{"n_layer": 8, "d_model": 160, "n_experts": 24, "experts_per_token": 4, "d_expert": 64, "d_shared_expert": 0, "activation": "swiglu", "moe_layers": [0, 2, 4, 6], "router_score": "softmax", "normalize_top_k": true, "routed_scale": 2.5, "balance_loss": 0.00686, "balance_bias": false, "init_std_router": 0.00798, "lr_router": 0.00129, "vocab_size": 4096, "norm": "rmsnorm", "norm_eps": 1e-06, "tie_embeddings": "early", "optimizer": "soap_variant", "lr": 0.00416, "beta1": 0.95, "beta2": 0.99, "grad_clip": 2.0, "batch_tokens": [16384, 32768, 65536], "seq_len": 512, "train_tokens": 237500000, "steps": 7615, "dataset": "wikipedia_en"}
Below are experts of layer 4 (counted from 0) of a mixture-of-experts language model. Rows are named router (the router's row for the expert), gate (a neuron's input weights, with its number), up (a neuron's input weights, with its number), down (a neuron's output weights, with its number) and show model dimensions 0-159. Each number is 500 + 40 x the weight over its row's rms, rounded and kept within 0 to 999. Numbers have three digits each.
After each expert's rows: a language model's description of what the expert responds to; "comes before" lists some tokens at least twice as common just after its tokens as in all text. This comes from a sample of Wikipedia text that the model never trained on. Tokens count by the router's weight.

# expert 7
router:570439471471567553493494430524456474401509481517508481498560491474447479472471489571448560480513553498478503519449528467424479440507390485481541510428546570542519496517485492511462556510478473521486548553509520492534543432479507478479484471492586480480490476469527526454421519477525513465482482452467515499494413525539576437498516498477496515445504501476486535498517470482472495480471534483433470483544536452513512472400575387522527453491501436529538568551525540506483542552506423
gate0:518457458532538532558526471421592521466458447467487543526543486500512477450518485519516548475493564511512579523536504443501454503505534521488521546508541550424498479463601480466503579475508506519438566506521441498503522365545513455453508483535491525607505504491539487489491484540522523532463486479475490584456469526440526423493576427516506490524505471429490502436431434473512532459492472511448479506522477561453523467498536426539485583458492487490508476494543512565485548492511466
up0:572560523586522490501502523536416523528546465520523553457594421555461500490526504511450429539434453503534472532480526490529587592462518486477461470462492528485545482523483527492536462578589531416532472463497550481530475461475460470506500491490528546493482485510538526484514550500449509433524494509464545460529566438537558481493399503483506599493486464488485521499544504499517565608511530539494600528502503464517561456476513587479490537503525507488534512459485483486538503508493475
down0:483465539493473472538490471524544409565468479459517473475474443448555492476466547494506466476533369469508510505509525586489583575508511547517492495417466495544506515473515536482575428593499463568537509546495523472520553496549479556453451568550458570447591462543526498518450501557557530418501529534537504511468521495512521433514493459460502517483506527560538515466478490544516511495485482556484464566469480545535519539490508470535460472480489431493477434494475541512572475492431515
gate1:493509554503489443521512531441531469474481482473495459569440542532501429544446471467548510453523481505402567434495460548510488487481541477454509442438565554422540450563435430533491524523463466465467459473537508497541520401468517458513508496502521480513529530541518529505520510523438481603516535494530466548479496491513555535540563570470402563451444469490522491510561477510514539452515473537509489507499500557453543485556466467390519518509499568486496551480563504522534458553510501
up1:483508462461503537516503499481512533490466484527478581474565465525526590474475489460394516519502490461521462534491459522519499519518477458505516548526505474569435544461466535524529537581545501410449535531486484506519488569503403533501499500479482565502523476441505509529464493488470520522463486572527529410478589437539493511508460500492582516545493546536456431524477592469575532520533514498487535592494494501453496588497523534570596494536495472517487480534412477498422494468490470
down1:511535423497437501436514519527494510553521469476510536523484509499473521472470520491463520484564491502496504490425513551468537525525445444486567526493493524545508524487553430538528468524515490524463529510492471551480554625478547499466504454473469457525536503582428522544542432488503530442469462470529508481514573525453515545504597480546539531537496520463506574568422497468524566599474521485541519574536421485515569506596517455493455484452459541503542559511471556520483445468517468
gate2:569477471464539524573498469475562553472513480517605519576453500516444541456510498464501537490563515496593418409544472517446518523547456514452525501507394486554537459457493445578474529508486484469517491502483486491509421599510502523519521601522564548478492497509535518506509558511521518470460513514538430474551474555531459511506470515453508430458530503530550488482483506486483476454511489559477446584461518444531478510508556456519550537512530492510534490581517517535511542539431514
up2:406551520543440486479490513541439428533516527470411453435523525489556478545523495544503465504471497493434594550467503513551515514474558485553446471524573496441496537487510542378559472511486511561473482526522470547542628434483524485490460437487457483517508505486457464498518443471497462537535462482436545544433515436498494457527591478526424537527473504555476512505533493525500510570497536457502539455547466547472526503518467529491464459520492530485457521486486505482481481449575509
down2:464511580448498440522480510460572534449492447509518473551521511520558541512479449551524479535528463557533560518571485522586416481487524524542454447517505499466488548512523553517531448452564491487466555489480485500515459457481459528504490436436482419518471517468439572544469480516493458482474496564465505492537495524487492486515527520544454463444460486549473412434598444532573510439507445540452535590492564534507522457493564484562455487514484495472467540479507507531486594487529483
It responds to: Separators between numbers
comes before: "1", "2", "0", "3", "4", "6"

# expert 21
router:587589513539467524532533451510475463465486498483504478466453555474500496484514508509533543470491462504483572443529491528518597573476586516453556428520418386470575501507475540467540524480470478472458558523563439513530459557477499521420456509492454480476445492519507522502543403469534570545575490449477541558489558469497525449533495511563507518501501480481511510460556469547518607520493485514487513535531533471511519471489538466531446467496466506491513526459527518547577522558522515
gate0:555533550468457506475544514475523472468506484522492486564468459505467533500467540490538471525527442396549501519557497437584573553505521508531509516497415497505460472489556558488485519596568493463537574555521511410557554452490504513497412494504449442513501543472491488516497471453527554458560461516562518523573563483491445457533504527505480489505508421502500503488438448504530553521497443489517416489465462517511547504500461536488432496445516432484509529529538470566574548516554545
up0:474528491489526521496457455499460520522502484466512507489534492457523509520454464482402516514446566640462483437442482488447428525525427511495456533499577582544500498504534459516560488442497465451500459472481569570452470509525529474550530431553496503507514452461494521491492498579499520492431505478397462471408446539534532543484508532536444515539491527477528522530548588499507460464481546492453515555543527500493425491508552525481491491504514515495493428520509555414438523452546512
down0:510544537516509455458545507471570511509424483479497447496447515481560554573437464489591533601521415578493559553531539500483545519473577484524448433465441487513526490514484461497521538476460529491569456470484547504458531527475488487463412510477462597493527483479450515530428500576510505474583505522512500487559564535492491490463488507484477535523501556541549466480474494514497444518455481478446457510520480618550513511463522471431542443498547472465484510447525475519483470481513439
gate1:561548497493510500592521523559485464506526466496533548472519533503566524465496482417537530508492464534568507561492499465536448494523465511513532496468532510562510381521523452538419554503533549533499504528525512519518524527531533467490510505424437571459471552481512454517477474523516543435479418539576580494478455462504531419469493537515546478445466514464498514504596581466490469513531549519498482494521459513448539495473551458515472437559551479496468518481416450473406534456526545
up1:522567478448558517497532498521523454492569460445558557518526545445580519489503538396615477471501453542547513503545514460586488495515481511471539520469495476503466425451542439510470573517473526553491543497503448518618462576546497454472515515449451571515462492509556471516487469490512494508496473536589517490572525552522525487500500522498528446468529557509495525505561562463449483488507488507529490480522510499525565538489493501559536469528504490535538542416427477492430451510431496
down1:530480420448510471463436479543467523529522466482493513445489467488500453496525522437441533524567523493563511574510534497521499385443441578557517490480561471575501493453473540539495494478542433481588485541507446512546548477535508384424520513465477479520513533485456532468556529493552482442512487546501556484414472506572478442463482520429515401517522519500468494534542566524494479475517542557482537457420552530513515502468522499437526530520511501503517526464523477504519513455478556
gate2:498494516562543523534530495501556498503447497501516523518487543505480398466429476484523489519510524538487517555488514465505514527538550435477482462503471490549488558554487481476588451450483552543499503521513491400535545475461467389402449474432499509475419555497479515487489498567571553504470448485499422468532536546530442559543511479502472529522472481473475475491485459528523540483545531460436458560500546583621497510518474458604504498580496474462504504556466507510505533487497490
up2:476466536471508472532450511576435525451531510527435472442459451482499536538505463523486519461511512484469508482446525498471528505490545554534449518512549550429531582522521531508469553588501459475481493476507416473513444477549453511587509537497477418438513462505514549492543509511453476398485504521513574538485477487465509443551541485514503464452501557499489565474505502558517485495482565470540511487538532519492504464508475505424528467431388506531532566422578419543448464491515437
down2:557506503529447459535461542493500537430500522575530449522500468485591562536575431530442566543468544546447523495507513448552471462465572533488433496528519506487505514513529581498535558521472537458554538493437573446439534454520434591522499542493500435476552468575478526570476479453544530511533561506457538507547514493433455519461495516519486520556539479475484499593510484522507542513472441474494445550436444510507500483464511508448509439485475524438507520513485569491487471509442511
It responds to: Dates and field values
comes before: "1", "\n", ":", "2", "-", ", "

# expert 8
router:534489442522549524518480446515470494532518506449464505495505558470470525463477566433509552554534522447553507559539474646489505511507514507467503486489514507547431468484517503500468577448505495501449493538496483377610447489546515434561592541447489478529533505489534552553527495492517423520490502488564484469457547464480504506514492484497490491537473482495470587527523524443463534439472401445499495530525545582520583470515496457542485505492495484472571540503516491505551470526450484
gate0:510539492447562484543524484489520548495510471529448536542528539457549461487487452508530571541571429452522449481498483490492431430475523491480436420539520481525517535506534510527528469412446476522458410415442455515521517566424561530511491524448541466471494507521464469486491558450485496517489502457548456503461441520446447498500614461492460522507463570510492566511540502476545463498504510511472500543476469499446465423477511462569531401493521506542487564482533503504521524562501414
up0:441480534527445519468488525503490474475491501512562427456515452499463530508528511512392475489440569580458573538456535508454557586535469474526502539484519528448519486525483537467470517543509536468554538552547524528431493454569494513518481488548448557515499482496489470541496460538544527540551442512461563491511543473523523523517384548501535472473539454499532460468497442528516531551461570455495509495481513507483563579522547508446495618490523446481517464522465519465496498451509618
down0:531544548492466509478479520476491453492573457602449498476495513502492541570386518552481421568529550512527514515476411501427514425475493445488512478466483472572535490551506557454515513471485547433594551440573566465530555473503469503551504460513525453542447515442516474545461522416521489494510459571521495488516479512566482480467473468479591492502475432558478469482498500472562481488482550507518543494500528471495493531490452574536524557524514523462480504537527566532462484468525458
gate1:573502504556505485434488475480552433468522504445527574444485482540511451501453487481449462480498486496593501486458530499531473387523507557507479558486518540470474480479519488451496537563569537490581539470492581526507534472493543510499473497513484516483485442435539495494471521425519537505499482525593469490443556485476501371486565470500526571513474519499528494402508457518544563510521476454491513473529528451550475438516478495560524523435599482521535473455461463538549505490558475
up1:478581509438477495553493498478502512499481505550537512555484522444476568464480502482519516489522476538445501535522467465464532570529514501446514486533427447460479503516487538474470444412487521497492484535542392424496527512560507422503499517503553488491434502568431487519485457443473466499516477557451469550523406484492480488565507577487498440460553546425482525500490481520534524551534549425452405541470443502488534521447572517509500448511411478504475534513463560488417542501466534
down1:476519504482490556488485482480520490508565470527501466462471506414561456480425557511542542484467524508526421554520503455445488515504432542460558495538535517497500518496501534449518455454513501488470509515555462527488521522509570542529559469572604506468469449495521477485499482523545561503502421487517471529537484542469463441433561414520461451524469490457615550476504477467503491476495464493537541525528471446512537492539545582504476471538514542461547517545460571520459560558609578
gate2:551498487536567447440511475500558537491448489537515515574465504486476527470573465532506505524538512478502493437483536454475475511472468494483423584502424489500475502514542540462549508596491461478569510439487483510544572449495532465494527438468484528492465461464490483499490494516443468525419444459493446469558508534509504547469485420572514552497501573468510446471488544507503505412546415522464509526470577522552412539597434502544510523485562516488532528511458519516432546467506452
up2:533457455539475529473488468457543470409478518559517500498475456532482513479501499438560496453514528504516490487501513523475552480531482480507599424517486507493504556472500474516519488573482590542479585504511467489464505383509454532396486519532493511466516504436541596515494524526596440525545523492508551548377503494533530528455446476489530433497488470536504477514490505532466540471531447513522473429537484588490479475491466498542458534525519519429499509455512524580553455487535426
down2:507483471494465474461478467509518512555493507478518473524557596533420477523473460500609550464365476501443486484450503604544436476512550506523459510449435529496465557518499473505462445493534464509436572472485463534410476479495490532441488480447488477471496456554468512535515487594461425563523489467479523535504519509533549496490555457562551519583495479570504468446515469483451544501534474506526521477484409470535496488513491449524410517514476504485525482458486492526564507496487459
It responds to: Table cells and numbers
comes before: "1", "2", " | ", "\n", "| ", "9"

# expert 4
router:493412465496559559535472437500522525487473474564471509481468501549488475492470495497427559571478474508473536474488527415508491455466532455514450500567509532510493530458490484520493457440538514466434468508560539533418435562466515585538476501508502534522436522466520516479455494514424587498533556480501433583514471485484470404492508451464472537497429523498559511459467491493511459456511455521501563492500576482486454534497534476592445536540547448486495457580446532557502506484466558
gate0:524451472422544420497511453533493520473395492542489541458473522494514493470497517514506558551526459435480551431456518419505501510483523550512484508519554489522468485516520489416544515415552453444491494499498531507509559474449538471474397549522484504453458490501482494509605489519434553538517441466445476508481523528550496449483496457515449565507495527484503523483482496454521484489586484471467507529525604476592487535542534446538534605498476531503526533535393479523506527496470468
up0:545590456442506541567501488397517541538510516515480483513493479490476518479476464524522544458503542526479517521453524519522455492420520559442524472469474556568426479478519545518500514539461511518518543472491496533566526512467530514575505536435508531442492525565457469505487565540447522529422518490557424501530575508526613501531507450498516593517502458545545534442500490444487493416528465499470491521491448471445498512486532460452512492536527513493562479452567494546563554559411481
down0:528504564505557521404529551468483501492482481428487507499451471502477477537480523550492453566437518524525383524488590477501414479505496549482446533488473506497416478498554529470415522449464494591593502496471547535483457541544515516535544511510523490498597503499465483523552470520532483500477437495486504587495495459440502585572465488483470497526561451472481469551567502479407509519511524510463470494552430511488530479555465530462515535493515515459464509443462473458527552454496481
gate1:474502474513455456580494442511520518531507519509516552456466513492474545516529496450456558496574481480460489498492498462529552428497526549489489515515473489539560483472468459574491560463523514501486457503488550490542597491533492539558456477525536610479493555487525468531568480506491525507476506514511544533515468505479475399449451481472546411506548467445534538504458449488465451546518482483541505457427587491516430541554498516588467526447496513575459467520536436534465459435397542
up1:492534523431489511521502487556466498539490521492528451460488529470390538499502573560487464529478463520450469453529556503506514496480483474449469581518483506479451438498528495484516445485548505517509502521527412472577527494514540455507469465502590548545461519552509502479471559488485482423398483526406503424491399522455478498495478575551456456498497540518530487538515478529512569496467497458503539480509453429482521502468475521524478452514447464543549541500507627409502534527548538
down1:479502594522438525546499523541521520460559509517542489574403571499562491472527497493425492497496521494470567493464488501430474514479531421525526609480505546513521586476489480518477508517529491496475468479520492495476513471464477508573504399534452520559455436478462539539500452489468489492514524473484550493500537524523498463528433437538551413492548510484453466425504544453468464539546479530610457472487522540496499565531517507492509527554551488578484479528437532458550450549548541
gate2:475471521495490431543516499524536537482416461478486464479490470524505456525532388487431507497549466563515598510572492461513457390491527444538549530475498578528482471501512536512485478539475439490426517491498613460484535543470565524551459437541448483555524560507515458517467485491530530541545557570491481498571390522443535526462482485468423509495529506518545524494462547502498501482491488478429528467476521494492499524498504537568494414544535448486549518489509502523457506457460536
up2:454524521458505501463499500561513530472446475477469467460468446557472424493523436502445485514555464592463588505514511519481478419474523500527551578496492558499468457522466530473503412550484487484449493526508561481524494509495510524511501425555425494545508514546476483461482497439536495560510526466534428417515399536473505560483492521482406433470565512541507469513427537558518531481485463449438537461469542493520472540535492572555542460557517447488534505495509503465487496416453521
down2:463495463505513528607444486516453473520508552565451513537503501506471567515507513476458533517587500442536537554505468514529544493499470432520540485504448499542496453489512555556502497420479557505535493497482597470580423547490508431500422446490545493460491510442502484570465487526440550459502574508490585545475488513489501537497489441471503529530494519485492528508524503407581465516483545463519396527491499481454436507516631478499501464494524520526441463533565482511505458517463510
It responds to: Names and citation years
comes before: " |", "\n", ")", " | ", " (", ","

# expert 5
router:556556446515474436560469499427501490506483525474470531457429488495547518547503458487448442546429402531530526502495489502566507456511485565421421509494515501492527557492450455454484527526521446413521500519554509522451479538437491539544496511491437543540516508530475496503556445463494517455463446455475504508580556465611553508493493514502568451517490539571485560440492511503479436475528501539475543525498526512486466592474459471503461532482554553532523493444529488570539525562537519
gate0:555469471460555417490489520501523562479587510535473490558514483609553480460496476508554449508525531527571474477472483495419518553493503476424503544501510525541478494532481502493432540434467469525501508430452474406516509435477504513524465463509456527513506544524534546544555524471448527591456466547439558553528489528544495492498482547544522477520487475489509509373501507456525463511472513534459468575451504538487517541584482453472437537497568458554509471540539463534455494447478534
up0:552465456510548445502511511496533559476555498555442470559553440519526546488414479556540448433548458526534481480483451524436548499500569501450477541490534537453500522525526484534475574484547436460541501475517512428473502494512470479513535496521415562489439504462542473525509525519481555494475476483475476502515505437557535535563496563535483500497532511496519485476407495569492524497442488521462468440480552571461501423500443529477432496456504514446489512481549545511357524472458567
down0:522490405475449544494476526493501581490477511497528477523461482546483434547471489507486559478493463551550468490489482522509555542488531428446470618467511557537471553502472559460440470510498466494502490480462511496514487473470480534474535487543415499519379520496495508471465572543489581456463471453505484486550525438509570516495447530468538505476486501449511463510472483541533444439462561542541507452550572462481493515517456457500481519484586418434510526531531419449471490588544504
gate1:568411501457491499476496511522512513498565478424472495577513549516455439483553510507511551504495497495549513512531482445503520413553428525495466450501551545473462504510566457495475579551461519482576499413465512555565550521530504442499505499497534493486574499524535397589490486446528490480430473501533481483482519547515499563474564451508482468509435473456515530551524580541503487438470463643491476492517484496553529552496471440496530448454534531485486479540503492505479552493518489
up1:529562488502531527498485493486554497521521506504519505490441457459479500489454504453536491497456469391512517482496415512553555490554500509482490437461468504488436558460516519514461479533501461488549491497478535414519491548471462542552536582503508476519442458528447502525409457489440496533561538512567518390524598555517483518617494431472473568516533541555500511590462450497456499504532481473484600534486535508518462552465469516557537485427450466522507510501501478563493491507477528
down1:506508481514487525544550533544530490506468486500516503518527447433527520513416494461523489500551431476554412457448423492554536517484536474444537479449495523517407553465463513442573487468475527541471440465471539509451401558513473559479528610465614539439491491462513560502512499474497441544535560446496525472469533441464534509531533491475504493515489579597476469518466501495466479527518464556496549503453507478445531431521525512510503445441444499498498505533511523472522562519444499
gate2:458530492466471459485513496479486536510485518548479610438496496437464469521490518392473514527502490550415441537467561505508519552485520542500469565486522467512486498473606520528513521517466447496542529479483508501487505543518580594552479405518469526527451496404490491485534469561454570505472495529483579476400538570473549540509512481496488496502569571478483470508473457484464441484529487490523480520476536506500434458557472578493540484510493434576504551471504479543500449509451554
up2:527528520541494470469510471481545502432470515484552518453495509453482520562481500447482575567595527528437493534517515420499506569442448478490473455516501450527510507462590500546441520532452499470482526556493541492530560517529574602517450491534509525496462514485538512509529481432511552524567458497531558482470552578477461490459531501523492464484531516451556510502492494520553423534508475471515500539448535439523523485587532502487474428442498494471481509593481510429583438483435570
down2:529428537549454487457515490571475555464558523465545504456471553474510522537496494540503446524483509551484540505532533479516458461475517487462482521462557472513482416490479506466551452414519511494535512542527377472506558516470495614460543483396501516518446541464465523464524463483491525507485554484478565537458473493345443475503523480565504441504502529486480508547418467481548464486443500518462455467502466564502494507564486476497505520485474534540469486510548568510470485461448433
It responds to: Taxonomy and infobox fields
comes before: "\n", "\n\n", "-", ")", ":", ";"

# expert 17
router:477491499472492512474510491497494493501449516516493503535457524482514490476541535490488497447469453484472484532537433493541478482452486503548472558542472527564531590485475440547488548519451561498429517454533504473522454573530435553453552484448495470584480486515528498533522451475418530464445565482499488544542513577538433472504495472503533491524471535416464496549511603470469490405478427576542489485517494503525493535571432494502456481538488392513444424572514507518455422549477486
gate0:534540528431499481567515506568491523512532468483462497507484556494503526483529509498486478451451460470514508543579556529477513495504499537629479493451488529498516516525466485477421502515433490474495490421437519458515561495566459505479471558424517443551517453510462497472487496503445503522452506423475470544554599450546478544495453514538501541470518504498411490522511586444456475445541526482480463546502529503471539605487450512497396475491479515579425531433487473447468509481462511
up0:558481517460508570464468538468500516421538497556621418506457484502523485500532542478534545515511448466541480536496576481649535498590486550512515470497525470410505550502525458498422467466511497535449522498483503480541503545559528543523499516398565465508500456573486480457482531482492491451475513484536495471532480426491500494454406445474527460502492503528448477552449552476496496530475480510552423498520465490488438495508452446468543459536502488515496597538484496501533496518532503
down0:491522512496523465479527555519473453438447506473541535485531473433566494506524545567474474431498522514504467449547497550552475480552505501547576405482453519525464431476533495450503561462505553504466482511546488492544485420506473460498447474385550461490488486443506499454506542435539513567503487442498472482543464478525503493446565468491475460466478507545512482499463517427536546518465610435542508507535484480479517503527488517445580460434499529534550549387510527536466445476541453
gate1:554474522485475487491479515496570538482476528489568565510531522507549548471562468543379563533539451469498473469478497509495443508541462460519429556488447528495449558448603455456464505482513510510569451547500504518470526500487494524562506555483540490528531492536498473470474494583406512561461470500522462485422472435490481441488492488495427510457518523550531425494453540466513500453505456500510437521452584518453496500516547465408485539412530517478485499507490405512541490472475545
up1:441467503570514513512508499512519487458536534487469477521483539495491502526439575509538462446487495496522544482458541464498518585480474432491543521464487500518540527500511473618553479495515484518463606466468528439532472420557493502439445416445509466497474490445462614487514515573522544469462460425490527493571573480513453471492466419554580512481528460569508512530526591545469528501451522453535514497510518492565490528520437579520521536513448497523519528497555455494499496524528487
down1:526497542526508586488508521503500462556490457458453471454529479430449494553472534525526468447443484435447516448511477534494576483531529497502580487457506588539512468484510505499515496457495499494448444498520411456466478459537491512462471417488528513543467551550540501434552501499534513459437442541487589506479476454525452533533523487464454485518538503528538495556448591456479507410498527510508444448515444520394560556514535529536545557535465519519461512457527519515567465486588503
gate2:537493448455538563454469464465540507442531565539501506550510537435488552447488510541460498485516576404473366519490477528556437557495508447448517493551504489495508507456532445483467512437576569572586463489509463481511478493518481513473520548465633516541446468511528500452487527504506439473479516495545514555430470514482561512466475538560494468597530508482502529530494482485549434472532495516481502484536442492520436462527460483501520519458500493513535514461531506476423542475487555
up2:479537456457539552459465488479519570431508554517511515556502529419497538520486501498486462504541583449449438523453431476559430535512505484449481519530507450526534511482497432478467513456568552547595460520498469518498452505523488507489500542474629519523453472517467469455515496479509453428494524510502516579466400552511605468473453530557477475561539497493512571482410478545525435510533518484505504433523483471485470504485477490474503519464534508502534494486549535473407537452494543
down2:467477479467536507523512535492552497466484496531481518487492547514488503490484464485485522448540486541415483469528444486521448492548518593418495525505521537500503528442489389460465515499621457521456581537498522521422445521590440513531523462478520465490508499539477514473498489509453539470483499529540547387504479500516455474476509473560410511538477523537530557510467491483382474566494441621545489487525487492508442539563454501544472560450439513527543508507484492478531503501523536
It responds to: Sports and election tables
comes before: " | ", " |", ":", ": ", " (", "; "

# expert 20
router:407526480513470463530477533510501577539491477520426556473508494540533500519546512525537498527506565538518527482562528396449531471542530475514499513556570520519567462582524532559513447522474535518490461558506470496536531580470499555515515538506499511456434567527530453491496486449503388489481547479519520494450536539508455531468469450447491480527535497437461550448449437509479455473504459540495561511499481505539481514527502523500443523482504615512426411516436475511470467408531530
gate0:439492515474481570422505537535532570496501529508467515564489500472506512596511547458501478490434501518537445424435550454573471571494503502512457502509542571522497511493543542494501514590491486441450495520504534487454505542504562549512522444433478486557461534500491464458517534466447501533506509561503566513496550528484508538467460434526501561491534477409506461475419526513474480542452502540484434555516430477502488484534553484435578517477553508513443424589473452465482527473434512
up0:411477534562469531442493530584515559535546525488457501535482499438519506575485548483515505495474520513500461426498530425549467513533554477485457515507575488512535504467528527536473521620546458455494493513502528493531520525508573552494528480438512495542495505493499472457513488437557492528454483528510552481511531565455550563466500429525530567555533531436492502478447483516448438548493495595514502563519411425466444454544529478462548500510488520517422481590486483463478540486444483
down0:511535508515562508516477496452517496455503482490507528565466595543468547517498502482532503518503487485552525508574601491525452511526427529456549508483501492516445493532536486516508477546533519476445559516544438497555503527501398488520499466539498479482487510517585613420468518522511470504462450559484501479432471436563517502555566440525511612548468502546543472521531496467465546497444531508521528567534540451552542503499447487459517515507527494547566446452502457427536448562440474
gate1:496537538538482497510488483563539466521490502496482557461489551537477383549468514451571557439529534523451566445542548475480430498514544444477464503492549518475413484557485442519589478522551514517481559494493510400517534576509537438477511511474602502496512472486502567511477531515422462542546488547538476539455543476512507469521532456470491418525510436460521518506494492581461492474540494484489464486496516473516492474499451556477526542423477530505484474402538449512450482545512574
up1:488473462512508417487495524463450508477457496522452467538481501532508551437552508463485439519523492485522493508508496507517494517599438528521468481511529525565458401460537544338460514440462460529501489489492396564502571454484525554444488483537475522546519413492566420498519505416534514462563441491483493562498488525477465563475458472492501578509498506544523520501514493464478514543444483513506504518520489451485495599446477464484552495499472479488492503473486521534500507539568408
down1:532525502489499516466557553462512577465561519460508488472520425468400518489529489513496489418517454455536436466490459539490502520490455540551533519452456520534545500517533402465412545538480450548487477489472542506525550491535488582500491524365555481575461438499471493445436531506490520508538488486445583517458525553483489546477497523567481490546491551548509485500551546549538591592554510459500483495505524448461488514525467508484550478582482477486511466517529501522459510549489508
gate2:488424490511567470543462514462488538593547508543529518519500586450495561571472480521483451512483522534471463474529437415460482442475509512542495593535521454499515516509533508513508482459437532496391442481435502412529541518503550493565539491515520541483432511532559491511538547490457515422476481552524525523482460509434540441504452507485517542573420514520471551482500510484471365486522530516514521526474488540484496551518490481578542483553548508479521466500508446506535439532481527
up2:495501520499543517453539468548525452387461494479499494453509485522505465426498486446597531487544502523565485503445531566561474493533539544468504581458461544548502475524494522471514534520516493506544554478550575623397509474513464508433471518568550442485559463494459482499504478497532479496531536521534459425540478512565468504468547536494485451475524527508460499548535468569542630453483462513455483505559486481466503431528508513464432507510448455507476512454480529489507539544529482
down2:471512561492459454464566452474589471472564481517499492566504464522528557511522479457487521478537419461573450541509463506541458510541450497522537473387460557569533541557527541565558492481540478497544561522500474454611468429446533464481442488519561557473535563554496508517431538534467482460556495535512535480467576544458497490514523488482514581492474505487498536551548480531456501586473496504557485451533522572486514449519506533504469477475520519518491538496480578517530487464511516
It responds to: Noun endings and common nouns
comes before: ".", ",", " of", " and", " of the", " in"